{"moe_layers": [2, 3, 4, 5, 6, 7, 8, 9, 10, 11, 12], "router_score": "softmax", "routed_scale": 1.41, "n_groups": 4, "n_kv_head": 3, "norm_eps": 1e-05, "rope_base": 10000.0, "rope_fraction": 0.25, "qk_norm": false, "init_std_down": 0.0027, "optimizer": "soap_variant", "beta2": 0.99, "weight_decay": 0.056, "schedule": "cos", "dataset": "wikipedia_en"}
Below are experts of layer 4 (counted from 0) of a mixture-of-experts language model. Rows are named router (the router's row for the expert), up (a neuron's input weights, with its number), down (a neuron's output weights, with its number) and show model dimensions 0-95. Each number is 500 + 50 x the weight over its row's rms, rounded and kept within 0 to 999. Numbers have three digits each.
After each expert's rows: "mostly gets" lists some tokens that are sent to it at least half of the time. This comes from a sample of Wikipedia text that the model never trained on.

# expert 18
router:447509479528527551493452556394459465482524437529407472490537510461539473578541452576434433468557604527547483459475579519499539475469467565444515502499436434512541561541535526556500416429596447474458446505464518526514557371604454418526458510461572489474545477551558439548523502425558460526
up8:502486460472541362512556559433434568555455494464468502510466506568550491520505446545579499499560564493509446559478545516447513571504479555507544528454605417498498422562484488555469424539471512517505562606475478424524472524408576488592490489470434512529553453460495410452603582505427470476
down8:506491578464582594501482485638530524487514521546503465456436532548469439445576500481453481521560470521510515439535411481628541493589513471428525546497468552410459455529495544385528485443432545501568515519517575479472437612493506490424512474543518498514476607492523401482531427491529529484
up9:537591467503474570509522574494497459527577373557531536522469471482481506463596487556415472447535474545467477471541555501452467533576541470479549442438509499479553489503422503511543502438339494531448545512561533489559552453560518506499556475434544444420511505424572483403481405519519439587
down9:555416428499551456488447490509502464548523569494447508413538482442499465428494460440514497485452578514464465532485465404462415469421509547487499538514531447463456541492536486643451621508591520474476523379469496480427483465493399506518413396542520556465462476542458588526510530560530534525
up10:358496464425551432527479557459527521646443415507553418529529567522557447451581403504496517529519512556472532503584500534507506533580545585475517492547508514523486476506460486511557508478441539449575550570596484610542538498556524477604534497502545505499568513436462536492477570489466461496
down10:474539494580432535491479598480502568493543512429537583483466439416495503520430501425431540564487488510490458488538401525580510476473629444521536541409538442547516513487495557490482481515517462527419589520448411439471435422573482490502522400523560471502544568441462485444566436470572548501
mostly gets: " R", " B", " S", " P", " T", " D"

# expert 10
router:473577589415441512492490476448521515419467497443551542488504497542431539460511514452557491470461510588494493596494525521480470484470493470609466509410482409642491559502532503534530578559487544558456583493521428475414478373457561496477490416594535516486460517468461600503517467518528462453
up2:537456537472477444538458496504460459476449462517594633512441546562438530467511527461530463476500463493500537548449537508529439533446437414451621495570503454457519481456573525460512594548471560454536554538478410483503448398455379452466501416510523453561449513525551516510553456548481537387
down2:518453458504556427500388528414570470492553586473582391507506538523461542444585557520532374497510542512492487554409457510454549508518545498519473490407429445457467485590497520531421532492529498427477477446509486541514525619465565535457528530550421480610447542499438484488511519493433545525
up3:421517508418400450469503559531467545540477535441500557462497485486460521551464473521538420571466426535445408491517526478567554536478517440498562546550487519485515490438433544577467451539475558514510441468500489612514486444593470557494359468408435490577481531486496491419503607413556498465
down3:443488424439529480485492491490507479462508525491631456444504559579589438449534541479437489473542455418494490614520468510482496571498525479494518545551518526470471537472578653582519532503506499437520454478449557519442462576454474470477560524434443565537542475403545463570542495557371547495
up4:482438492518476492609469524568458557450616392516569511556560584531445557543512464498551509379551560583497493610419569389554547535509528528526564545559405483501564492552515503569479472488521532506482500554467516514507566534495422516504474466455462539450530498583441461446507537498488515551
down4:451504463521477398487503541532452579594461507561507449440527516449513468532598519444497478511409529482529484436497432560463517408454508496565448477494467500574450494461512523514541446505447453479515555389518526457472371585507594558424443502515579485518473596605573513534564477493470446454
mostly gets: ".", ")", "is", ").", "}", " =="

# expert 22
router:471480551496464474502473533512579508376467604554487449492451553525431507554543552513473431493497407446464469368551537484443502421557500434546502512501488553609545498432482484415440524499509565423503494483467493477503522530440581542421444587449466483518559548547587486513587470558559449495
up2:519477476515515545518459484547470565519413544440505495402515533499558492457514468538540498441514515553423469449525502468516436476417481578502483478428516448481426349503513555450469489426565580511644502542468467563482477474608458484544516457586494494586523511545466559503579517432548387499
down2:608541519443458445466455492576500550533428453514554531466501526584545496474493546432533600501501555439541571527434531469483502521525560581489481565552569474429529531486484462574507562593453471500483575523463447452478490594332524430515515424537494463556469535465439530423476512449452541493
up3:484549541544475468557533505520539471450576422455492589440574540479590507421557471452531465603477455567480462608536489451536445549552572548517643440496477501484497447529448567540526486438500501447514517445457554433474475487404531453582551492490508458465392487585532559480434503490474471511
down3:547501458540403403443443522564541544546468540499471341505464530534609422497547510606512501501540542491473491460530547533512555510450484470499497484416588531436427518563502562537458559594562491487479473534515464520473513564534513552396401467465456401497558427497469493530546514549503468518
up4:544498444485526465465534486527527504426584590506395474522502501597461487395544462427454520469547426485467407530516522483447512502512535420506480476431544496446622427537496507505487507551508407484483431443514440528494515463447537657569486575467481473517418516455552557447543574481478564468
down4:546540551488580556460541486574498456494521490518534456447522436529551513534500546466512546523487535460405482591478489522529485490528500529447536562549424460435491584480378528472611445513470509500662521520498626494514515479594446512402522483521502574465517466487565403497457483496428440433
mostly gets: " ", "i", "ou", " e", " which", " o"

# expert 13
router:460544447526587499519553508429499581504495464476525550559465513492470544614484459531425554579554457601508493397470552498550512455453507457536468462508472544538520470515452454610489490553517524571457462465461526495441429521589530547458551505426401527455439460418455569524502477487489345522
up6:437489422470494408505458498464481536548510473533611441584571585526453405439505481542452492496502495529561439574577487412524548532528508541497520479653523474551668515500480525520541500561505561550519484477450552551533461446490518564533574521453500515489523516490532499520535473501619468432
down6:454505383504512573494538565442464478499433508519512533550543447563442496464439486456494445503519473527584439453493527533562478508538558510640508566543434482492455468522378564463463493580516427517438491487518547442507467532560516542556531517550460494492385540482473503534471541389521347487
up7:566552566491494505542408535435465523522561490456517480463553545471598466519565598543529472551567518467549543496523525497546451521577519556549465529461494490417595548480480471519452594411441463504545462631479577503486484542488540455517499558505528453488469616465557594413574418533477479469
down7:471468434480527398460496581501515517584563535416481522527483467510510529554416488552495511438425556565462510505479535517415461423494459496452506434528492536589532490463504515473570404502481579525528559435568433528583461517471469469509430526457569573599400586540517453541471492603578497472
up8:443512497503447510464475496552432547477568570570569550494495560563578504309566462447489468433514475455460436528433519483494528426491483525484466482556441541583425422459448492528516525479587417474515530450507487495455528541426592506484399596505594494535470468499515463541518454494525451489
down8:533512480453521463481569508548596434512553407521515530492457467466542447527533470421515487492492555411528376532546489448533531486521580499509530471462461470512586472504540505511474510606436444519594541529373559456448539409515500421528544505563422497475483507601492533425536620459457530461
mostly gets: " \"", " of", "==", " In", " con", "==="

# expert 7
router:449380504497463519495513586452495485584516486656399496442543509550518539441461467535530504501581527467485528577457490441564540443499578464610421535468449522441501542417547506515530428550500447469506516448528491538447380426518552554450520482471529524489503460438534508483600452444479507541
up2:593479471502495413414530562504453482544545481496499556587379445451396477455500419417481454531547512484545481542474455512494501545440526487506462424470472575605497504510412465452486478560529486406478472524508525517558410458618501511574533503545479476482492427515495506483643548521469475569
down2:488487407459446503471588536536480472553531507487469487471521526467543371486513551474545494465534571483545518406442467446541441498467564476464466524588451543425581476547464526494561513537497587466455557545545501423536472593556529453614529476582597464538583500484447561429573493520421550514
up3:501487492592472559515537511464540533410538485503539540536623558468538571485526501576526497540643508520475434478484497490470498493479569490497505608531490445477533435493474470454481434314590558520465569508521620520546522563461488530511558459581446463539559489534489488518534516455447510447
down3:436565422517481480417491528448542507536456528560525415469461537501442551470547542528519483458455570513399534419498544461519475493477472498504554419482417463495465581435480522621476466578519553540642478557459460556567500502440507430478491472469416561508547411545452405512461554452525463532
up4:537503430468567551462449537515531529461415492531513585467490514594529483527487507561528426597539497509442499448422524521503444508533583473556422472558474501635448491368600549403487456518515591498556504449424529456404527486493559512498532501571548472506561506461467525497582568513483522485
down4:467465614503432566578542531392508442487502427516464511526506462506520545502436567480496441489442508532459441498437468506524473459484517463563535455441469517546483558538521448604466543546492387488487536378464427526578482449483538475496537445412509461371450518454569559478577451486545422525
mostly gets: " (", "m", "′", "^{", "(", " them"

# expert 4
router:434552533446495431504452456481572575497456487587526468430503564509582468580461479450647417521543568471531538503473438534421526528607518532498386435467522483458410464488488525522516519479510576437490485516545507529495532516419441533401553512470578519524386503562458493540547497493485465538
up2:481461529407517569501463446556542492476487497401421470522521481538546564507418489475449484528505439524464542547533536487529509481434475577504455405455584572489509502438546450507483570535461562453472486567527456544421430503545410530504550438464462512578360550544480493599562421449480407474
down2:508499545527385492490480468445520533447571491478496572609506477485420466513515496486489539474510502441495531466466519528557559515522529463424597521493450495478614484473535462445514459525488495617541394459512565470511570579379504508438417486560517479451476519524573513425563513616616534512
up3:539581515579594539546505515503561539557481566565503512511431504603569585466537464510584580467493518604520429478447496443566473519510532552477438477578493458522453509481529480425396515426545580530479434448487583506536426507496472576486549455394509475512447502539432529516573519477510484580
down3:429545491460393421513494480514480489506550401430468523540522451431504440526465528509560476478420501456536538411528569571510458527443521470526454462529470494503488490512474515621538487585503578532466609441460524511537608598562549534458442470565457567526591457601470579476502537503462484536
up4:392610518487509587441496480514533516513410498492434470573532478577481487589454498485552591508455507421529557457512384488485521550457583560423494456576554516525526493472502515451485472488551565422476472491481485455413505528595446415532565520420500519452517461494503584482528508409460423443
down4:605463598483410438534526481496487478494540499528446458394517536588488489527541505515515440503470546482448429450493513498456456356549517530462465489528597583547494464544493361582464456483465475456474410514606473535477536524503488579468430572581528481504438506468541478503472466594503512501
mostly gets: "a", "as", "os", " United", "ina", " States"

# expert 2
router:461517390633526452470440520574487517443446584497557494464470514513575536492506561490468569506500515453493510603557539468578501463517460544487486506456494466536506490440539569468561509470459404439528517502490496534413453584468514446458504506586456490524400491565450600525475482482415609399
up2:486442521479621559537357557455534574477501462476537510468483492552400522485578468405443651486484490470584502504468506570491491440428512488472544530525509463493442415503491481521485496517543527479539437540472524498493447438420530487564552573563505405616465495458492566453536516534490564474
down2:547489484511484483397565458458470537612589506450438486505508525477526614518478542496572499472450539473598493508571460469542474503482541411511467530539492460502576596520547519509521564463421506492553580498610465503434531422578408532514508492485534603521505554506499389472521526527386457515
up3:610492570496568572417551544520451503526547476511477488569495515445470519549601467543423511590465421483543418461564452513564523430477519622496383557519551526557416581507512407445500470515533517567512611579486526506434477532464462556468454544502482545503546530511533485506465470518478534539
down3:437515582480446464518453556477483427500473504588520521525477533510523430505557459576539510434492539581472479478421473544504465549452445425517551543422506487485465489465541539526492465531494455432471452508446525546554458397470604479512569486506497464652522394539462479614538460458503564373
up4:496527410519516464504564481554510424528586440501609551483539498419524556489481509498489458529480578529538550506548558479439559467531482578643534476527506451533523478628552556443397512477503441539551487491477531538516510548654420483526470394501493523529519516562497582475513497441466523538
down4:603487524403533418526450514438437455500486524563437477485489610525508473464537488422506481554478525585511472433449467465593466618477494458465514498474465445435486410455495491583615472507492558440528487501511584514457464522424575511572450482543541445461435511495513495489520433640517506497
mostly gets: "ing", "ity", "ations", "°", " has", "ers"

# expert 14
router:456519559420535498489500578631514551437466452461558469463435575548377490564483515504480645593455488373412418496545468481442551518421469574538485499572443502499472476500557534519530416507477448480497498505471417505465427521478513499551482473575560460526521518496476464495556470535517535473
up4:466462417554420486459556473571497484539427563464486401538511567520538503487462559448504581497515490500497469518470398474488453532451381463529546453476492559473539603488614477435530503444431623566473537469429486532477600537575517480511563460506467553487480435518523567517542402485466545500
down4:442424565437527437526419496477498474477471448518517496462446489482455470540454551463399415484517482485568561410429567525499458416511564455584478549468409523474450477612583556541503501569506547491463533504459466455481540571408480499428448620538513500468524519465458392564491518476466515559
up5:547488479451458487548540518503565461461524545592477448513510504578521515458433464601458452550600519645495493501362515491447464511446527497469545505521481457503516437358528499526468524560421452439475508536392478462570449480522523454547499494483524534465514461513393513599460534540443459559
down5:541458605534572409534528425433594558453526548419572467496522544530469474491554507425460485483562519434507495448352404484449538505465476535485406537495498559459507447481533490574453468491461478451462453517472560525511588535544555482436503427570492552562483479557541551443587464513530458448
up6:587536492627552475459483496462418507466604531432606525475457407434476462482544516562453494483487495431494504482416596589528490538460534457486581487459524560535444527547525481509480469499505515542556501441517496556553522606526482489553481557521401565354520492485515522557476483514462436577
down6:407474603475414519506466514477568534583455517492557386515510665488532544440487511472506422552481478508449509483556485473479482473502543480556462533494504405485492552498565539432525537548548457380486492568456560532381442494467477494526444550560532485601517529470550510525434536523566555509
mostly gets: "2", "4", "5", "3", "6", "7"

# expert 23
router:537464454484523563584408535588604490446446451506586516470556446467545562398472477543543465442474386531467404515479406479513488442419535484512544502559542532516461550555499537446527461489461597547512455467480538529473480484509504430413516525505495558550519482600630444506480476498435501509
up8:554610449488506458494406528552536499473628496490445524477638468445585524408447538507528438560459488514426467491422562495590457463552501478506477397520549479462521498566451548408444447511486526567475472513496586522472470519520471449542503463519472504534464590488550550513619530451538518493
down8:432424441562493412561513581473467487519430502520522467585570494490411360612583474527495532569561509588524498446498537446471506486493481537510465526496538566505440426531464469555508529534487351570540470524435463546513527465523583601464481506395489508459505486547513485466467512518522453505
up9:479600498446499467498584472481581534492559572481519553494554470510506537504472643466497422563439520515484538533561596510489565502479460537570507480511508526520433489522491505496578493485570568391518649510536517408423486451368450504470500417418474480488525502512521455490435436475470534477
down9:611460533596552452475443583480490507488411457459476430528538514423614583431430401531489483563443400485485519412507467482511454556430555518563565567499454506469506505520483545533527490499506548501482481421493632453493539438484539552487531488520527433454521500441466481510457531577519482593
up10:516423545594547542510556542517493546465577460605489632454570476531565477519496547511442491547499453489510415502518429582498489479385568472502466541478492452405490480540453548546484490553388580553506514567532520486452446510515442553534522477529451554485498542460458488383513520379538474480
down10:373528482482527382563494503558425461593411468544434487448418496465566508524476487514547507578504520561520476424487476591572480518527511603493538566535492396554516501516433514534540431537524566467481592444483466430544496490506532564515433473476550444491523465497523430538498556615442518491
mostly gets: "–", "-", "it", ":", " –", " -"

# expert 17
router:517406442427436478550592513491471524478497498406454456538503459460478536549580521564562516440431442476576487496480406557423557546601485484572551476523530498533505418445493508459531473523475453480511561475441538438507526511465591466586424499623533413518462521509530498479422568551463563554
up0:459451474484519555535543413511463532467543497551560513573527612515569472550490569631438476457422494503533509518420505532468451511443495540506520435487501516556503463510612534499408493575459408448494608465644564501571501505434475525491507421508512470537553475469534505532450579580472496517
down0:533552509548521470474445524548455507494638507494506426491531454423430586504566458543490498469540430535514489552433482435491461516487565446498566456411437420385481457496535498498497542612557543459414497504517478514478494457441517470504420551493483494466467596490536547572570419400397490499
up1:491598482559502496425520496507504505494540435505455409452474505482453434473597563509504501438435455502527478492403466548492525471594442527519515455492610424501549492479461519398530436427420585416434491514491436473411517543466565542525518464492568399531439515522541400497419529561507547475
down1:514532488499491492576520498459580468527485419511535524565505515448555521535609470590441499528520494534572553532538494436506454435559562429507478480418484489532494495521502507604463455466485485684436512446433399522500532449495536520493502498491364478585620520495471513432516488453462472449
up2:455485383566538501500515527516446455501406513423536542575499546479517521468563514411489499400503469516583560448477451477530482411399479476474517388556423530522530490510621556513571451469504523591466469508496457538501517548489510494460496479539585456560599509551464479452604466472541441563
down2:512509462535499527459483494492427523536525553458499531511488568506503536556485532490486509528533438461494510419513543433496462539474423543585640473519373539594537476532523546542529459567556600543531445554547621523509373510552419480434509601492512471460407488441495551453516528580506524461
mostly gets: " t", " st", " v", " cont", "ist", " g"

# expert 12
router:463522533527512472433502452405537542516455456476601532512436453478493465416483474515486535434474458501489477551495566485532439494473468536434524522538480598510532521587452470508505365504624595508499602487519537503573589516438439451401508483528462490489562547568550454496425595430524437506
up6:495605471492544456505511464469581531549470477450560486480549460532591515529531535457422388612508491522494446488391523543630473431487560492567457455510564634468497529524570480433516470435510534502478498485456473503541475531443504471471419406424537437539443453525563541481483489500591494522
down6:493547563431450534467519529467473499584462585455587526449519568537460457439578526486476527490470599498521540481540516447397445547581445505496558528469510436469523501506478548481458531504513468460500599587380467415540525529423501469536474471496555568475478537417407410433485484609509457453
up7:596529521449451481546456468560520541614476485581463515472608518382495516480515415575511476499483519526454478541544530489587559584491529483467466493562485535524475440480463402459451471432506534514566607554584518519542475521494442465452521448564414525529552506473594493383545452546487522454
down7:453424492480529487477532509468549519456466429505481569481537419479538450510519528450507581514470412500554419460484493560474521462466588468502499488654533443380480509454488523387449521506544492582397437476453510409569562464424473502443436468508443497483566450524482461423551538464471437550
up8:500535539495550430514631481504537563483615480492528537586487512550529459404483533473535617512484443460498418473492578480481517444456451486481505554476407435491508514516406431494503483334455514521502505538494550414541435483479502586505541428520535546463526513547481482467401444493446453550
down8:489462553490504487469453552491504397462579488487428442474448560514437523490582503489502553407460463445426430480465488426432480506529485530503595560480568486477526467522505486454461470583562514451442491470580551427501527500481503495492386425387594603444543452509605550467525514429545492453
mostly gets: " on", " at", " by", "un", " with", " from"

# expert 20
router:532473509525473508545517511561558497563544491454541466543497511475493433431523569487586484524571561497427551551456458514473479506498448445425522513473462396474504468492464491505561458550447511526573487479571508360486540657536458491524479473415420399447548634561524496558502506460413490521
up4:481592514463512479545453521500492418505488498448540492580464456480525524535586535414473501421468467438464488587496517442509501519579439506486536368530485504603595544516518476558549519487467438410496541520506537435510477461461544459483446522591526520500431409466580436546408638447538495507
down4:504540455582501599564522469467514456481532481460448445535534521439509549479464527486387536530536531510496434506519511445454496526490498484422494667474534494509512459524522479502612437440509544559514374441456567417483478364580508532469577546449498571439526520453534452492435515458518484564
up5:539583516502557455454592425597561446526466531535441393530525475628537452612477522408574536558571501446528493413457513462447504457462492463566486530522502469476473507493474520496503437517421429499543465545592435475469477543517538439456496523516438545516574502536545568491438573427442471493
down5:505428462489457595517472556360451458460519550440558602482498563547462507476433507519422398459491544510579517530436529531517509464458526502494499510449556491530517498409546535574475510516544539482464457486457438654543519405413481543557498476540587531573492441461480520500569436540513538536
up6:565576474484468490445566447483518484480485377470478462561383527497515401432524515399501548345521523533510514423477502504492396448550430553450471456455452508550584451473468498421511495495499464441437452394522520541479536456514411511434522446541494446524565490487495450473465557538473539507
down6:475408533514506378565522539524514490541457557489466493471477489554542438452464535527462402575584503526551385502522443476462554550463550536472564465501473407525426489528467484489563581567531490478523552477512462528490581574369600445496567511404491471491517526410564533490471438493438469496
mostly gets: " the", " a", " an", " his", "The", "ial"

# expert 6
router:552524431449605437515520573545413521595500552488549408464469525545449423626529521556469431510429387520504508523525451545538546536508620562494509499441483585546549574446478383553486539537536433493425493456489487480479543502473471469456537473472575460542538508496491456497492488470492415484
up46:529520428438460458465535471548532525489487492583554529469471501618533432517434390478493504543461445491506561514437466453567531522448534435479520519542572489520495501430465523536409432530447507479437485470489519410554556547487521544556422477455532453584539426479544476473574506343613477550
down46:480416567569499503481483502419515488469553483434519476500450634459487520446503593532413437545555569524495503531479545528526524474637432523555391528559529492508545429447447442466505481398551545505504515476553501510514479551537445452423595517482521547472432518529414560554488452450523578453
up47:492561534545449432509486542493486378546514577481493472478480542434394450449483507483608461549541495493471516504456455509507445465489425523451516456450515555456454538442438475387529483451424488398546542586568522467433460454455566575476582525486540557423573486534531472406453592477500466497
down47:518580494528451484450480474507441547405434466534488486521432499508557642522432469397507502460514539461540498558577617542460425479579480481484533485490552493467564438525521529500473581471591487509540448468502596489467412515505411426580482518498574434470450511448537474528449432525556514582
up48:621523535443501570463498495561513452470497486480544501540453432592416586561477434483444442557484473583413469427502508636499585530539498501447456448540493475569425527407478458551418438495512507469514527496508505560538452465473453437533520510626538493527516573447518410467470496536516479535
down48:566460535505508519529446535557478588579530487584442505539502508466509471474495461508514473493499466385457434450472502468444393471522515543508636577515421569459565610547536587551531505479472458430470482561512509393483476530591517513553539541470484448454634474488548493570463569509473514511
mostly gets: "y", "ar", "ir", " I", " Mar", " Al"

# expert 19
router:472458547576444420533551495531490480564451483564509494537490472515494496480567498465479484574469577635517578494544444478513451406472500502511514519515566547400444521582437469484507588522523482516455538529515475570446490478518414467541495440497454450505551424458392610554440618505467427434
up2:504615458561519456451520587524454452591477426528485541454509532526517626462430555464486544559531493531466484516492443560519443582452493503533484542567499496509554497387535491513457556510525596550427544523458518564519477450446579399489540428455464500558473469544386528550494496503458425417
down2:501417541404496490525505484581501463521523562572466542455480500526447424529484541460527535440566439344448551478548504477544509609543463421531520446556443395532473447491502497487632492428428474450520509544483503391472449515477546505491482516593481495449491498438594445496492527488496581512
up3:496466535514422435495598562480548465433485472472546559624456498561459501510535591453501594524504516476580572448554502536537442492528530496422521504535457573495502625528462537520532489496482536419411545504474608537403503540444498536452521421450533481600528488543397522501473500554553457499
down3:516580487568507514538437478423485520537516556447546534551493534478546448406531496562511474478397696497472508503467465485494531596511500494488433541428445411418483535510436516490497526538436481508449468537492495494464478456570557470409428437558486580511463445509506487439482505431493426392
up4:582601573551492472475496495435509496503456512511579423457582463493415514493616537511469588543578527504537565524530523444467447472470477437467511566587435477478482499481373500479499534531457475581410492519530421513508472566495525510560536411465515529562514560626441521564521542446477452534
down4:451428422478476394510565509545541517533467450524499512494437473490519536508442479440592449445502495536434491410481516491535465542549581575467445480453478525569452512500572462567421539533580522420480473523482501637436539572484481590412476538480401599402501525483489459494507453511475432515
mostly gets: " part", " New", "ew", " University", " American", "inal"

# expert 21
router:508554492435426532506489508483474411432517463516551484476473512501368517477515545449532497569481494433406442441451477514406495464475442423432554507573562535477426432531567559454547517492601383505490517496511555557474435480456483416473497514571632402523491507526457521516569505541537487536
up8:522531522507501475470509441477457575516523525356607496481454458568509482467516610495522457412471452466554531455453545545530552621510495474495556332586505480498464556508539589414515442432510488479491516565482570473505552575493503455492495515547493462428560523462475543554523465507484600495
down8:476410566551403456450478569396507483567526502428458510460506546482532495506605457495526428413352548407444509459490501492495550607527527499523453510526518494460499456448550554447472422571476541434505557513474498545493455532482514504545459524568574462582512505502598547507521443601525533515
up9:444517432518512471537511463440519493497538499441555414533550506469519564579461553543552443476483581517382474547546465491534406511533523571625555547385468483477562530548474470423437532472570518454519454454505485577488574524547514579436453504483460640494541495458480451530422444499474547505
down9:452487556466572505512475523604507464523513473509406516487423484482592460379569472457585571551550424483500529478465486530434515484512479562384495445613485525534481496549554466537563470524489540554453513445475538524556449571495544455613453452531516387478523485454464535411561526445547487464
up10:487427491523504542475581366559397505507479540492488528532460466474461501495411511473440496482425522431541564499486537527543483512482434444515501460512583553526461498559488520463395549545584454471512559550457471419450473587414460579493544486547510460447506509539469615500417370528561533454
down10:544458496505555557536487464505548536506420437533539573537585550519433511457473530429482442491499545489505500576558421539488459513518395509473471541379478347567536598478428567452485493489513519586482462488536580441497494443466466537470586496574484450560439460551494409483445526520545460549
mostly gets: "0", " dep", "9", " occ", "8", " Dep"

# expert 0
router:497445523448419463620520547453490474527484493468524507486407554422512433532412511468544515369450487484597594473502545449495474537456488444423573530503577529442543560453530572478475473448509499423464482563591483438528531540531429532507517457515518485526588513530530507493481390616552526515
up50:567508466435593485529544441466474609600477533511520515542569530507569558483480636493456443511571519544570495472521497523533607542510483486482529545581484498571468483500562497420549530470528488515536422493442515408558459572457466562486533534487448427539473490495578454542613437473487586557
down50:516517581549566480420517560408572518475580534429527502416513507527417531566372439454554492555509482499592507537514473553517498457456610520527463509431441632453463497532555564574465537525468441475468476522534470497394542458585553509552523562522482498461569515536475521522450566482523464505
up51:475547485436533505390551503538533434537432384503550502525433418491515432543491540565423483479443441471548578572466580539471523550416446475512458468539467508335545485480579557453488548495529533453448576501514453464486493605501442595526416502465542537501458513497502482535445514511533545477
down51:498501470519421504554447443487528555428556439502415484494460434520531496524476448547449531467538476540437436427492544428485489483488569417515449527524495452528608473562508465483648503458494524502636412509455579553520422533477446375471595461484447478509460546534468528514511514486439574514
up52:551516478581511527404442495395516550545457525434405469454535432505473433511491517469454583529439515507549525445587478448495445496464529485466560440488358554532475496415486448465398446493508533422485504540510422575537473490456507543530584413382537472489506452473529487473462440513572528483
down52:516541551395489447574466522547513450455500487542526618537453535474535538437591495599522506601573474508499437493437508437503472531604520505497470553505593502425454468566473477461606568525547503442561491483456535489550442487495476508506428560579438453429522490515490384478459512480408447501
mostly gets: " J", "D", "R", "ast", " K", "av"

# expert 16
router:567532509533448461505437518517493440472477453460481494473490423459517515415527541385428573467577542551456518450534586489559563483534475450560557456489586505593433499480477457457577495448432510507508524437511484425601481553477468526467485537527609600457530548433515538415489538382499555506
up2:481508499403483459557476515433521430451565448490534408530476569543470524446602459489503457527567480421538570500492570480509488562535486378491517504464496489553487620521458494509470480533396517540476479544573513496482578499508518396545444409496534471563526488381538428476557433423505502580
down2:453535451563511464497525585558477533489468617412495448458548529542465516567445514532530506468457584505474466618583388521545447455523442445544470485515510510361486395483459468512503504462495512492502485460574540482518523529562523496444456513415445494520471483583423527464455486542367505571
up3:540523480574518601604418482516500489471550502591399518474513481470547554423481622488461484555492423495515499505560442401495462496526510470536444480456523471527470569517538549469541530451407471398438477483524484516442432542463555468571624525471456501627484505473496454433478442506539450526
down3:511446575454515401431598478571522551529495509509512474580462466433515413574545543551479549540608504451558529546519469579523540493521561532461439585481521529508405488372506469490454505538532557490574489492506488536583577426426440586480463549526482489447514543545438492573526447556451499482
up4:436461472492533442525524479437482450504596470481547511491522563551523562434550520559578500453465542464485573505535510541522439536472435516488524336592570578516504567550516576466531466495548523485463478377449474379523521550459461489605468430488512550497441513411522452458548470550514445478
down4:473508476546427555490414384357561502516583486494473500569531537470480465506346510441556521352533509517523501444526528561545530504513481487542499513516509533561503443432393511498601507554445499545514494536511570519453456492464568484426548492511545521437427546563442516458495488514511458450
mostly gets: " and", " f", " or", " an", "ed", "c"

# expert 9
router:499455461556408572595459535510419389436535477508506533482525536479473497578477439457460542540514444539485479504543420469548502545449412558511451577490429436522488517480493595577468483460539484543460386491524538523505526465474567550540555498586441536537539426437543534534421423468610487456
up2:502501421568462526490386549525462439493605547494459550500512442586398503475609454443414463574505497480574470473508506523494418613456459411472473475512518534468576576486440516522477499528562498519419498353528518468513458483475561493414502430544516481520493496506453597511470470494554485521
down2:499502553524443350450463504521600510485591488503511462507496462536559511575536554468446417445550418540503492580508509403468512374462485496543524430464432511586567483548500529528538552489530491502520555563525548555473490548567494450524549528479489400470484528403586478465446461403460460470
up3:499472485471392448484528532560450432475449482516441527438503491559443508440453536558425594475447420494520466591586538550510562605503606504554578504541503438521473498551490482555513517461492501517479602466504532566477424493515500609576478524502511522503623477497418570515418454488525574492
down3:480483505484522523466548548542523512606509589485459439518380439566508566532544571516608506526506450552448543505448540505562513456556571545567486446527429551543574564513510479470478467570455500438627381542485429513502551502515520493431582470469534572504503557492571598476518510514484525429
up4:530482412439535503505525498503511500546634550400537548586445512457464450463541456484410530483550502383538590568488459510481488497518520538584467515551481487466511369534500457478446570524428531493467537574484490516466558531618516504562447499578492555502507574461489428574566534422512477461
down4:558480498431487558526443513526471493496443492575547546594500535545392464515472587498508542536569530568579526423519477493505478467561536530518497574553437542478537717430514545566510469545486490551543508527459522459524558441482532545563461555540510573490529522487542479575492482581546585466
mostly gets: " C", " c", " b", " s", "ab", " h"

# expert 3
router:398453547451517496475498547516538447554548551552418515590466462531586470437437483577539534500446526474551442473525435478407501505482551478442450506517559454399449446521541583561485560489527444547490515510462558570510490376535606444493521551539502477514459496397524512478467523582601469548
up50:526610473525473457545458502379420458557542483577514507538447475466487414438512507447554508563523508553519535484454522515499538587472539533530487584546482452526470533529459512488487544556560527537565592459598499523511455577487523432515497661407582547591481533556512514466430564501485531542
down50:464464508486457523492529513405521449471488516514524454533579551538543574477473391488472531431479450596599623582470429438493474449401499388486491462576527564493511400520469474502467486464490529451410428586513444440537566455503482468459545455520411482507529520517447574480477429528496536511
up51:443540525415466529439460496519562505482477443475552485552378556538524449455481507540510446484479461529612457482440440540480452522523397471428608506562564480478482467471532553504451488543414456506552513530470516560471565394435533506503579591506520422579532549510414497551445608512552505492
down51:581555418532506535563436515538471515479451489486479462466610483607515619565473463511449541480501425512540487520549518500493547500587509411579511469390536458466541494513445492489541483490562508575526476542544560437468494470617390440596433476511484518482414478542525606528497437513525501492
up52:546514481526478494512598506515535554518409447442638512532580531438519467379586518489537463579572538400513469483519513523541430527599532511449570461609514511526432559379546519481451518471542472486519514484443501465478555571546454507524504528525490424541446543475476399485495532494561461538
down52:426514442541461493472502563544466514402455493447458478443523558472539539498510465564467551405442501472486441499539569505427509444495523501485494531564398483515619469494586532452573503521572441528446414402467500448556503414486480511566527583414488483589447442411453500508457570526488458569
mostly gets: "C", "V", "ch", "iv", "M", "ib"